config.toml
hidden_act = "gelu"
num_key_value_heads = 5
head_dim = 64
norm_eps = 1e-05
qk_norm = false
init_std_up = 0.0181
lr_mult_qkv = 0.7
warmup_steps = 444
Below are experts of layer 5 (counted from 0) of a mixture-of-experts language model. Rows are named router (the router's row for the expert) and show model dimensions 160-319. Each number is 50 + 12 x the weight over its row's rms, rounded and kept within 0 to 99.
After each expert's rows: "gets" lists some tokens that make up at least twice as much of what it gets as of all text; "comes after" lists some tokens at least twice as common just before its tokens as in all text. This comes from a sample of Wikipedia text that the model never trained on. Tokens count by the router's weight.

# expert 13
router:40 69 56 56 46 51 32 68 41 59 46 34 82 53 64 48 45 39 33 52 69 45 52 46 31 32 60 41 50 51 42 64 74 40 67 69 47 42 59 42 47 48 68 69 54 59 33 64 29 34 43 44 70 56 61 57 54 51 57 48 59 48 63 40 40 51 54 43 37 58 30 56 39 53 55 49 78 47 67 52 42 42 51 58 52 41 68 50 62 54 42 68 73 33 33 29 56 52 73 49 60 40 40 62 59 50 57 43 36 54 44 50 63 39 56 47 37 58 58 30 44 42 65 47 35 41 42 50 47 48 50 56 60 30 52 57 56 42 62 66 43 38 45 59 56 54 53 71 58 44 43 59 46 50 50 45 46 51 41 76
gets: "0", "|", "8", "4", "5", "6"
comes after: "1", "2", "0", "5", "3", "d"

# expert 12
router:29 55 33 44 47 37 27 42 25 40 53 68 38 58 35 57 44 55 57 38 61 75 58 45 36 57 51 52 70 74 37 40 64 60 41 45 57 39 54 63 71 52 35 62 32 34 48 38 36 69 58 41 46 38 68 70 56 45 69 45 44 65 51 41 58 28 35 64 17 47 43 32 47 49 39 42 66 67 47 52 62 80 38 57 49 42 39 40 52 38 45 66 46 50 59 46 49 48 73 53 61 43 55 44 59 52 50 33 52 39 55 77 44 48 68 69 46 55 52 45 31 52 50 50 40 59 50 43 42 39 38 50 65 52 66 48 46 54 54 37 45 40 33 31 39 51 24 33 53 61 68 40 84 57 46 61 52 61 47 47
gets: " a", " the", " an", "4", "5", " The"
comes after: " ", "-", " (", " \"", " and", " is"

# expert 23
router:31 61 50 69 50 57 61 63 66 69 72 41 40 71 36 59 42 55 50 46 47 44 60 32 47 46 32 56 31 38 31 37 77 75 38 69 46 76 41 55 72 65 45 35 72 53 70 28 59 56 55 55 65 63 32 48 49 28 62 44 50 69 52 39 50 45 59 51 55 61 44 55 48 48 53 33 53 61 44 62 39 51 53 62 58 41 67 23 67 58 53 47 53 53 52 34 45 27 53 49 35 47 65 69 39 52 62 64 58 38 66 65 39 63 61 48 67 49 48 47 30 44 37 36 63 54 64 31 48 59 41 44 60 53 77 25 53 72 43 56 46 44 48 62 59 29 43 51 67 57 64 37 40 82 69 49 76 53 51 54
gets: " and", ",", ":", ")", "=", ";"
comes after: ".", " |", "s", ";", "′", "el"

# expert 9
router:28 52 37 42 32 38 60 47 58 39 45 46 50 56 56 39 65 45 52 39 50 55 54 42 50 65 52 63 43 40 63 41 50 13 71 31 70 41 60 32 60 63 51 62 23 49 44 67 52 63 32 66 60 57 32 44 42 61 53 39 50 26 65 42 44 59 44 21 66 58 67 62 43 33 61 69 55 58 36 70 44 41 61 25 44 66 51 50 57 40 60 65 55 61 68 65 48 72 30 51 63 62 59 61 40 35 61 49 44 41 53 35 55 46 41 53 60 39 43 42 67 47 54 55 56 41 50 38 51 38 50 49 75 40 61 56 51 22 48 54 46 56 35 38 43 39 59 64 54 46 52 54 67 41 26 54 51 28 58 54
gets: "s", "–", "ic", " it", "al", "ation"
comes after: "2", "0", "9", "3", "7", "6"

# expert 27
router:26 53 50 35 56 48 51 30 40 59 53 52 50 36 37 55 53 42 65 48 60 57 38 40 43 80 52 39 50 56 40 38 48 58 30 64 45 47 46 57 61 64 42 56 52 48 44 58 58 44 61 45 54 55 33 67 56 33 37 55 64 52 47 66 57 49 45 66 60 64 40 51 58 52 73 59 16 33 60 60 54 65 57 59 59 42 22 61 50 41 53 56 78 53 39 64 30 44 74 54 63 44 71 53 52 67 54 62 60 10 32 54 47 56 52 53 61 67 51 55 11 59 63 73 58 52 44 51 51 40 30 48 31 40 56 37 39 55 73 46 51 56 43 46 50 42 58 43 53 49 57 29 51 48 52 55 38 34 64 49
gets: "\n", "|", "==", " well", " \"", "ly"
comes after: "\n", " ", " as", "==", " E", " re"

# expert 28
router:37 38 54 59 55 71 31 64 49 50 65 59 69 60 40 55 50 37 58 58 65 49 69 58 57 56 67 43 50 52 47 54 40 52 60 48 49 49 33 37 58 56 37 41 43 60 24 67 36 66 45 50 43 57 32 50 40 39 43 61 56 52 57 53 67 41 37 65 26 60 49 45 51 60 68 80 54 28 47 65 42 32 63 49 61 58 24 70 61 55 63 64 38 72 57 75 47 72 40 42 40 45 54 37 60 45 58 31 27 38 62 49 50 55 53 51 55 46 49 41 40 44 41 53 63 50 69 60 36 48 53 50 22 54 55 37 59 55 53 46 46 60 56 56 42 49 39 48 41 60 46 46 49 42 64 52 45 60 40 26
gets: " the", "2", " that", " his", " this", " The"
comes after: " the", " ", " in", " of", " to", " In"

# expert 8
router:38 53 62 45 17 63 66 58 57 35 35 63 47 48 44 59 63 48 58 45 55 40 43 46 43 33 49 60 43 34 67 62 62 37 35 39 59 73 63 63 39 48 74 47 28 47 36 47 66 45 49 43 41 35 62 44 46 71 57 54 28 62 60 59 59 62 63 38 29 42 52 69 54 58 59 47 53 60 52 42 55 31 65 43 65 35 57 61 40 49 40 48 56 45 58 43 49 52 30 44 34 59 37 61 61 53 67 32 58 71 47 38 60 43 53 51 28 34 58 62 54 75 40 26 38 57 24 66 60 44 36 63 55 56 30 81 39 47 55 64 55 65 49 58 61 62 34 55 48 54 61 54 87 33 46 61 46 44 42 52
gets: "\n", "le", "0", "e", "d", "t"
comes after: "5", ".", "0", "y", "4", " N"

# expert 5
router:30 40 57 39 37 65 65 52 51 39 57 49 53 65 50 67 37 37 69 49 28 58 49 48 48 73 50 57 69 65 58 40 47 38 48 43 51 65 42 46 62 44 63 78 52 23 62 75 29 60 61 34 43 37 36 51 35 73 46 73 40 43 74 55 58 53 45 53 46 58 59 55 49 72 64 51 54 28 53 76 48 63 45 54 62 66 30 66 34 22 52 62 34 49 49 37 62 47 47 41 46 82 50 32 67 30 68 72 56 52 59 46 57 36 64 54 34 47 61 55 45 45 49 54 56 38 53 52 52 50 54 56 81 42 46 38 47 66 55 52 42 62 42 32 49 44 40 71 33 40 81 62 45 54 64 47 36 53 63 50
gets: "9", "0", "1", "8", " is", " was"
comes after: "1", " ", "2", "9", " a", " C"

# expert 2
router:48 50 32 65 63 67 61 34 52 63 54 40 45 50 62 50 59 35 61 56 72 48 54 50 74 58 40 37 38 65 57 67 43 46 60 44 43 71 52 50 58 56 47 46 62 69 57 33 51 45 53 52 47 62 36 57 40 58 33 50 71 59 60 58 44 49 57 45 72 27 71 35 36 51 74 65 59 16 45 44 58 31 59 60 42 48 40 42 45 52 45 31 51 43 52 46 57 58 64 41 58 63 52 48 39 40 44 56 79 60 50 31 55 43 37 38 35 48 56 49 48 73 51 35 56 61 37 52 38 51 44 42 42 49 52 61 48 68 49 57 54 38 34 68 46 47 48 48 40 47 41 56 31 71 37 28 47 35 52 55
gets: "s", "\n", "-", " the", "|", ":"
comes after: " |", "\n", " U", "|", "N", " at"

# expert 15
router:29 48 46 46 62 35 33 54 65 59 29 57 49 38 36 34 63 66 41 54 52 59 52 61 29 49 44 50 59 63 51 75 38 43 39 46 52 63 41 66 45 43 49 50 50 61 46 52 43 64 87 45 44 33 60 50 49 58 64 30 75 33 49 37 42 55 57 35 45 47 66 53 41 36 44 64 50 66 56 29 41 46 70 43 32 58 47 30 33 44 86 36 43 56 37 30 47 36 52 47 48 68 41 45 38 53 46 33 46 50 42 48 47 51 47 62 77 65 57 47 63 46 44 57 08 26 52 54 53 49 65 68 45 37 52 31 75 24 56 48 57 30 40 56 52 49 76 53 74 64 38 55 46 41 66 28 62 57 41 52
gets: "0", "1", "6", "9", "7", "8"
comes after: "0", "9", "8", "–", "in", "ing"

# expert 31
router:61 45 53 45 31 32 45 63 56 46 49 33 62 60 30 66 29 68 53 49 58 67 60 63 60 47 55 50 60 60 43 41 44 56 44 78 55 71 51 42 49 51 58 52 42 79 66 64 30 49 29 28 44 38 63 41 52 53 40 56 48 44 42 52 39 44 43 68 43 30 52 47 43 66 60 28 69 52 64 50 72 61 40 40 61 61 56 42 56 62 52 30 24 69 38 51 51 45 44 43 54 42 57 66 36 52 68 47 38 49 51 58 59 11 65 37 40 16 51 62 42 52 54 60 45 53 65 34 63 47 35 38 41 39 62 73 53 54 57 36 33 48 63 55 58 39 52 50 47 57 48 34 52 42 44 55 40 62 38 54
gets: " ", " the", "-", "2", "0", "1"
comes after: " ", "2", " and", " P", " with", " Pi"

# expert 0
router:50 65 44 62 40 47 50 64 65 60 42 52 51 70 40 38 50 53 43 60 18 40 47 71 79 42 54 51 56 50 30 35 38 52 57 39 45 36 52 41 53 36 46 51 30 54 56 58 55 70 51 70 38 65 38 56 43 48 56 39 49 44 65 41 31 58 66 39 67 33 55 51 45 61 62 52 34 48 27 59 37 62 50 72 58 40 32 73 62 56 45 54 39 67 24 73 40 65 55 49 49 68 50 50 43 44 67 40 65 65 51 60 67 47 54 41 32 46 60 59 51 36 52 54 35 49 58 54 56 27 47 60 50 80 51 52 47 71 55 22 58 44 59 51 59 50 46 43 48 48 38 56 46 52 62 59 37 62 60 62
gets: " |", "\n", " (", "-", "|", ":"
comes after: "\n", ")", " was", "\"", "'", " is"

# expert 20
router:32 21 54 60 53 31 43 40 48 44 36 65 51 45 68 28 50 52 55 66 57 48 50 62 52 63 62 66 44 44 65 59 38 38 49 19 59 33 41 53 53 44 43 43 46 48 34 32 52 37 60 57 52 61 31 59 41 53 55 53 47 42 41 48 37 45 48 49 52 39 56 37 48 46 50 56 50 53 66 47 57 49 39 42 43 57 66 72 74 65 37 50 36 51 68 60 62 55 51 45 51 62 55 42 71 40 47 51 69 53 65 52 42 59 30 42 44 62 42 33 81 25 38 48 55 33 60 53 77 53 58 70 62 50 52 51 57 34 28 64 32 41 28 40 42 53 57 60 54 40 42 48 68 41 30 57 52 55 51 50
gets: "0", "6", "th", "er", "b", "di"
comes after: "2", "1", "9", "|", " B", "8"

# expert 16
router:66 58 56 55 55 42 57 56 34 56 49 59 49 43 55 35 36 51 31 53 55 63 43 42 39 63 68 44 50 44 37 80 68 56 74 44 52 42 59 71 45 34 46 48 38 54 36 53 59 21 43 36 46 38 64 32 33 48 44 42 54 50 46 62 45 28 75 53 45 48 57 47 34 49 50 61 57 40 61 45 49 63 38 65 54 56 49 28 59 57 40 37 47 57 59 41 44 35 65 57 59 72 59 35 77 51 29 62 33 57 48 63 52 39 60 50 53 37 37 66 48 41 39 49 46 54 54 59 61 38 49 52 65 58 57 65 62 31 39 47 44 43 89 52 67 40 45 50 45 33 58 44 52 28 63 59 43 40 49 59
gets: "-", "9", "in", "–", "|", " Al"
comes after: "2", "1", "3", "4", "6", " on"